config = dict(
    num_hidden_layers=8,
    n_experts=128,
    experts_per_token=2,
    d_shared_expert=128,
    balance_bias=True,
    vocab_size=8192,
    norm='rmsnorm',
    norm_eps=1e-06,
    dataset='wikipedia_en',
)
Below are experts of layer 5 (counted from 0) of a mixture-of-experts language model. Rows are named router (the router's row for the expert), down (a neuron's output weights, with its number) and show model dimensions 0-63. Each number is 128 + 24 x the weight over its row's rms, rounded and kept within 0 to 255. Numbers have three digits each.
After each expert's rows: a language model's description of what the expert responds to. This comes from a sample of Wikipedia text that the model never trained on.

# expert 45
router:097111123122090157136117159146120125165113169102121092139142114108144098139140085132136135134104154107131089137120138081120128170052130151091123127151151151152111132101101094099148121137140145
down0:113117124092161133145136135136111100136133183120164126119133121140157133096082094160140094134154113141154126083120128117134107098118126104066166088141175136149112112080095137122158172078104123
down1:102136123161065149140121146119128158117107141171167130177156131105129113110144133093171134096137114119155120161110144138143098165142108129107110108144080099131114158118112145125081143140119122
down2:123122111133118096096147102102143138125144120125143110148143085139119162170104183128133131167100117119146145113139168102163134118085143106148073119172125085161123117079169145150092107092088140
down3:174073074154112126143131124107139114147115100114133148180126119141103136137100145142125113108124121134148108140099151095128146108107149123124099116144140145123140179118087142158106162115155118
down4:117138050084127106145120156116141110115133135140143135144144178137150141136136161112141121174127155091128150148122143126093170132164139067121136163140117148127105128091111136146189151168127127
down5:156087120139158134098149108128086154135125114145137121157112135171130108168125133128112123182165139171109112111116150166157072139126144124093118117138092164168125136109170144138134165153109118
down6:123105115115168124094152132142115147127130148161125116164090140122144128159171144114093122103107120137118115102110100117117163125123137144109123142100107108123112094145100129174160144130098131
down7:120101115153173124129147134139106110110162155083156114102095144089159115148133150071116142125069149160116161132155122126183105163123085147127122157165160123153132140127138094098140163129112121
down8:096171144105090100101154076112158134079114142087160092110164134118127134146148096161140172167146143114121120135129108127152121120170129120137115093147150150130152159117142126127090106102138116
down9:117147140129172127160145106137123147131116128152143124146086106119122154149110122146099096131121100102089133133132117139155144145171157136113116165092164109117135097134150127115118138103095094
down10:160122079092143119152127111149142125118116110115101116145169100123123138105114152149087099128150130100134132107109139117119120124179104142166151176125165152122139134157131104124137151141098123
down11:107145175144150157145104099137089095160159111141128137070105100124119121115134132098158114115141145085110167091095124130141167103151116145084108136100110112135164119086098167125122159096168101
down12:124121112157095127088112153150160154164107115131137122122173160118106106109144145121102171124161112108152134122144127127152128172162144118128129092134109137125105139095138094143122126185110130
down13:092124122105106134147115172102143113093159125106092103090122093135145101149174143141131146107133106132129109132155146119131140089160142117130146104103125149110173142143154120136121104097169142
down14:165119143147153120121111131120112117161172084113095102162149116144073102105134146149139122140086162096090113120139114111088121100171151078151159149152116128153119129140136166110182157133166117
down15:137125189129075112129129100094119135140130150071106129158123123146155099128114139116148163112180106098171121100170097110131138141132102149168143095137135110126137134106118139101124168095132135
down16:119142126139112150134145111121151129105092156133139082107153122113106133135150122120111124135136137136184166105170138084117149091142127114148127148185141080110143161124122159133153118126121154
down17:126143092125138087126156141125141154123110157146176075114112158148142185111129100096145125101144120095125147139156158190107118123099103146109136132163098139110125125134117112194122135141066112
Organization nouns after the/a (company, school, group, university) and digits right after a decimal point in percentages and coordinates.

# expert 9
router:139079116094156170135103162168106136159104133151097109133121097153166114094114090122073125128080149128115117172155136113108100127100136137120127130106135133141123092116141100114195109135140087
down0:148095126159138159176178143156139133138136153096119140132085137118168084121137131143127108150152132072121137106151103113158112119161116170149117156157169128113124119124156107103132169161131125
down1:113101108168095131099125146141139113152113094100124119139167137175108142136125068130140119136110146157116115176132129105109129121073140147113080083121075119121124163154115098147109144156087113
down2:118134144147083118116099133110139159154113129124155077115137122118104137139111125118130140100148133145123118146115165162136074121148103165119084148156138143120111130080155147095133084072108144
down3:126133130165153104093123126110103152095140144118162162161092170148120129147171096165167118125131119147106109142167118147103133113124144106126168147128140133152105082083144111113162124103103128
down4:092153141147109106105114097110119152129125108154152129131139120083169101079133106129107146142156109092097152160158106132099168159096110102103130081173122127118154148109145128101090139163123111
down5:139109146077121156109103113119076109119096134086137147138155104079157119133113109133151109100162143149147120100151134158116138139140133188150159118100130121132180131161116129147127165148135111
down6:128140157144125082144102109126108143116106100141139170114142123116160141172075113123145089123176112130126151130138107183179113080137117157092114149103145109119097152132073132117137120086168139
down7:172164121118122116136141088161104154139135116135133131084134175156150129133143167071129102102129133144131150132150147097136135117109167155119142161129118127135139165132155122104140105116139120
down8:114148159140147145101118148084163136135124122117139122139140132170148107097110078100125099104111174164137127119080117102142115151161096123124115139101164139101119134151173121107134108133146142
down9:104128130088098117117127109160156146123111097132118143155144130094128056154145158102125109125112155113141104150166084134083101150190126141134102131097153172090118092112077116143139096146141112
down10:142121143153121120139132116162111127130143101154144125119101158131150129155100108102121100099146126143062155109111158172127124096091131126161146114126129125153144096137111130150155112081118095
down11:087141137121135159119143147133145152150116143084092160117121115099158107132130157129085132122146141129173126118110104136158111103110163162089133139127098127122131137146131084105084143131150112
down12:103162125153123143101111119121134114098137123120135168105125129119156133135151109094065105154122173176183063124104113121117124150120103120109129113147109151160146154106132109125130090128142122
down13:123125140153140130145122099128108119099118117132198124153101125168103098099137124132127111119130112124120116137133095127112138146121130209157123101130130091139158092137087136160082176146109085
down14:094127166104070103122123154166146130145108124115128103097140163162137157174093152110146122156151147100138122127164128119123179094108145131132116172150132129154101120118078111190135109112097107
down15:105129154125170124149149109112146111123160109150170120120159118127129159127161132120117112181109138117112136116063094136123148130060102125147173138109123107108116151086096084116125115114116106
down16:090087118133149119151128122053159128126102128138131155147159072151091104093140153155171091137119119117146155125114122126141113156143130143143145075154175129133123162139114152105131126101144105
down17:129145112140131155116094126057155169112129099116156107130161095153122138123152124112161112098141137140061077124169117101152122121101106099135148162094161114104123123118137127111089129152158109
Opening capital pieces of proper names after list dashes or table bars, such as D, C, Sch, Br, Mc (Dennis, Schlaf, Brisbane).

# expert 22
router:111081124112091127137119165158104129146148151112093114114145078147134107105110117188125166133109147087112102102118108078105167136088118113125143127150122104116111125100104076095142133144136122
down0:139141143141131101130131112137127130106106177119162079113134110133135144167127130100163140110131099113131152067169164131124138128132108105140119131173131101090146141106139147124114083103111183
down1:123166148165137135141104147097122154082152180104117133115137148130116094121101161122152169121114160114139175129117098123164130148150161122118136162159161101111139141114164114081117098149105167
down2:119111132130165156132125132143127117086109118120148095117109130139131143101103114139064114124145113132114123146146133127140103107108137145159117103073104137117144106148106126140098107103127112
down3:145159122096096092144062132091170141165107159113120119116158125115162154126132143139079138118154100151127125122124109124120121149116102109138135112122102175116143131143138130122107147168124140
down4:156137147190098124104128135096148112129137127124120097121116139105176104146142126152131146098159139133105127135138118146145183135127119165124126104161113145133150157173113116079092119115071173
down5:118153141118156148132096113155134103144109105103097115099114133146139133126127140131075146117099159104092149129077160129126130147128136131117091100122173116190134113175128145170106144134152112
down6:129146130131131119115136114166074126144177110099165161105133156134119117100135148147145103113121146153126148131168129151100129123096132108131155103161165126129170105135114136129097154149136138
down7:171152135128109135088149151122089125096095133112143152149140106134146120166129110117145117161148105147113165165118162132118159095100135156137117140107140118065120097099117178132098139122128125
down8:138150112161111117131122152116121104116181151178096129144126122133171088123134161115129108145170114144137136152123124138127121103155106095138092073128107152083119140096100119123157107180134125
down9:110122100113144136102139116134099134078150101092137131130154090140090122133126102115102143180116130150174108157083155160151104154118133093112134119083092152124098143088134138122127095168100132
down10:130119145094173077117120148107161137084130098118145134078123101144142083097141125142146162121109140130082141128090144157099139147150142166126096159119168114127146095169123162177154114122123100
down11:117108157087141075129086133093104164119135132119112117108199087128109112133163140096089116111115161097102135120110087146115137117126110139112135116145104161121135119115090098072152163158125113
down12:113136124157116124141154136143153125101152166130113121086134087138128164135127094116139141150134143133195104127149134088101114134150125161142110109149145158113124144108127146111116186117118141
down13:105067136131136137144098133108114166109129118120147126122158106178163108107133108112135174145127151105118148120103121104154141128104132138120151112151129130098134126158185112110126134168157167
down14:146113162112132098149131117125158103181087133147160095136115145126114139114136147114095067152098117124082146135136151183081137135122184142123131148094116130141148106134138112131121129151132141
down15:115143181077102067113153122152132135157131137092095095126173148153116104105168149139140173115151121123149134118114103121121125156120118109114123136109167070114138143136132110146195150101119144
down16:097129106148140135133110145097130130132145148140122141137136132078126138136084108103159135124130107150142116159141093109107164156156114166139135116140085151159085158068138088091162123126121120
down17:149130146174120101174153135107143126146095125148115122113119128123167106181122117145131139158162127159141118132118167131148153124104150133108124170132112144163165136168098152122185100151139158
Plural nouns and plural suffixes, often the subject of were/are or before of, such as members, individuals, vill-ages, struc-tures.

# expert 14
router:122147169116125174145087122179121126144093142161123108146095092108129150122174096165113153139107123130101110157138101104095139130077140124162170100138167145149114082114134114128180120131139119
down0:137085114100133131145125079111156124078123128106110090175098154102120131115178119111136127120187115102135145140119146140134134122149184122136132126125072146131119153145139102081133155130144128
down1:109133129098132158151127130110106136120111141180084143106136143130120142116129096091115116139130103152126151086148143129155071129104099142165144127135121122123128125105118113146058159104136080
down2:145107088113184133174107123152078146121155131091098100175164161100123157119153097137092137165139118120063115169107114126123070161122172127141130109140115136145156096182137157131113110112154128
down3:123108116136123073131106147152132114123097127102122106126162134133145111099122119070144112108064079110153136085113113141097139082150116116131121137172098145130118059101126127152149098113108094
down4:178116116127120132157128149097134098156119122135104150123151141146159128179129094120135121128150135096145130164148140135092117144093104108091135115111130114151181160117122118105131141180155162
down5:070139125174099111160127183110110131112155131133135092167144115104129119091158126124173167145087150099156117130107111137097106181157113075145111152124125137120081141129118098120074122110120112
down6:155132125087132148083131129144124168166113158092107122129121148076121142095101162157126118095096144103113117090086138106145107182140097127129146102129101088109139121125175116166172127154095156
down7:146137143132140140130134130081112146169172105118116116155112126153092100148126143162146130120122119100136098171147135127116162144167103116163135110093134084131126128100156175095169133094137163
down8:107123147082108112137137119149129120163116163121105135157127120118146133141122178117107140154135133089133152076114107120100122112162100114090107085118175121193138131108126108131181146133142143
down9:156163117180099165140131133129130094154118115141132131133106091147138099166098162120127150167164147172154121153147143132138174149153125114125159107143124167118103115121136166131107137116121134
down10:165103132152135148094107151105117142100171098103085126142102165147121144130195190165120115140116103157128131132121146099131123120108100108116097097117118103119114141133139102112164186143132099
down11:140144077154107103118152131106122094113085119109088129129115175105126099144099118107106103116109101137151165119175107168108156131123140144109124129127131121161119123161119111123130090125116120
down12:137139126148160162124139114116107160085095138149132094111136118096151117105177162114159093134076104159129141149123145150122138172151148158142115170127138146126170122114144140130114152149081142
down13:154100131170165112101154110147100096150110102086159136117171161107129104107136161150105134118086088096166120137112097090137117145138121150111139142104149165124122162123165165097142138126156125
down14:087164150160110133121124097144164119046106123090144140129081123115146133103140116126095099119154116102117109147105112142105129129132153132113163109148105136146110114173125142134163126097118157
down15:129108148144145092121135162154107112140143150086077146140146109099126118140110149119092139131112137085120143168134121133124115095123126129087134139154178140156158198108119122087161123148106187
down16:146118078105134148128137149135113151122122152131131109115115101121102158122119139090130111135114108107129159152125086156109150114098129145151135152154149137146143111156128162153185074131073155
down17:137128114114160135134184159159114134148130134125123098161120074147128128141084072119135107186135125112119129139142150141112111111126126149118137151100162099147116138108111161158112110092108140
Single consonant pieces (t, m, b, d, l, g, h) beginning or splitting a word, as in fortnight, Wolfgang, Edinburgh, 14.21m.

# expert 33
router:115135155129124171153133170126130113157128130138102088151129081188156132130130112163109116113124138100116120128179115106103118131145093149135111121121137131155115154114110144071134125147145122
down0:135156132097125128122131146150173156122160122109113107116143142129090161122148145110140140134161150176104116162100151131117127130128086153121156072167115182130101139120101101169159164095133116
down1:109123145119121120154129096156171128093133128131189090114134094131158102102122153127116116127154085076120106132142128149106154169129140135145094135123125117106149145165140119121119141085114121
down2:138130146090144175114159119127111184118106128099112129154099114081106118118153167145186139150135127150126170160151094152129132121150113136135098084123106150120142159132094110106094127109146183
down3:102122140087119148177112127149142141095150097100130098084140105114082120114094143146112108105111144128128170154102116135133125107144112128133149111177127129106120151143141113145163152169113166
down4:122158139135125144170132119137127091088136123129155100156115173129158121126124136096094123150117119146157165120096134153126169101168110135143110139127133118124108139083092160133126108136110071
down5:070142095084134123157141080164094139144127149107118116153119121132111157119174127093129134129117100121119134110141141138090135120146132061103133169105115158155108105159145139147132164106119172
down6:147164129065154147115105135163169129147092117138099177143095112157147075134110106136102116117126142154171159130172136134114106119168118110110156103094146117110133116114142130143146148125120141
down7:167171110066127128107118095127126140160131077156104091141079162105131110102120117099138136132144133131131105119192116151100156110143163133074122102110122155124131121161133136128159147112135129
down8:119135159121085102099149138111125119150162125116128116170139114131124157098181157153118115156111143125097106134094120149127088098134130142117146170110152086108162145117146120115070102157144091
down9:127128098168095121151135146124112134107131159111134133168112097115110072138134074164104123143116119111131131128129090178137093113115112125111119142118142175147106152129123125152068098115100150
down10:140180138152133125118122132148173139115124076151136133086142090147113143166116119085104064099143124146086139150156142144129123146124091165140128163142124148167110170132117122123141132092099130
down11:167133119153168133128149093181157150122100174123128113123127087144176125118117111142149131087124191120134102140155157138135113154114130160160116154165163118124165105087139081125144114117098121
down12:132107130112119098155139118125119155124093112114142121131123192110087093120114139100137127122136085126109084141149147110094117169146139108121146129130120153139137154111105150143094107097142145
down13:118146091109168140089081150131116106160141135149180129117140129134108089087156107146121134115099126090103159099096144086114097140103150145116140121144115174127118152128160129125100147131126099
down14:120078133102120131099125178113122147128134133165114128117097132111123106121125115091134136107148101162114170154114130147084134151111124182096107110134128131129086142121124158122124118116090167
down15:134142122145161168121130091097091116124118132103112165109104159141139134129113108087152070151099125130132076090188094147125112098131114156160133131118121108120159100161093115132115154147107116
down16:166146154145149163151122106135107136132139082132135147146122120137134136132144147116075134111113115140094111135138136130148154121132116106132146114084123178156167140193139128161168152143108148
down17:070103097149090124117138101129091127139146129119149143115152130161143095118114159149135117095165109146136117136140095139123138154156153150126176125116115155113114144105155180146093118093133176
Hyphens joining compound modifiers and codes, e.g. Cleveland-based, 25-year-old, single-season, ISBN pieces, plus adverbs like newly, originally.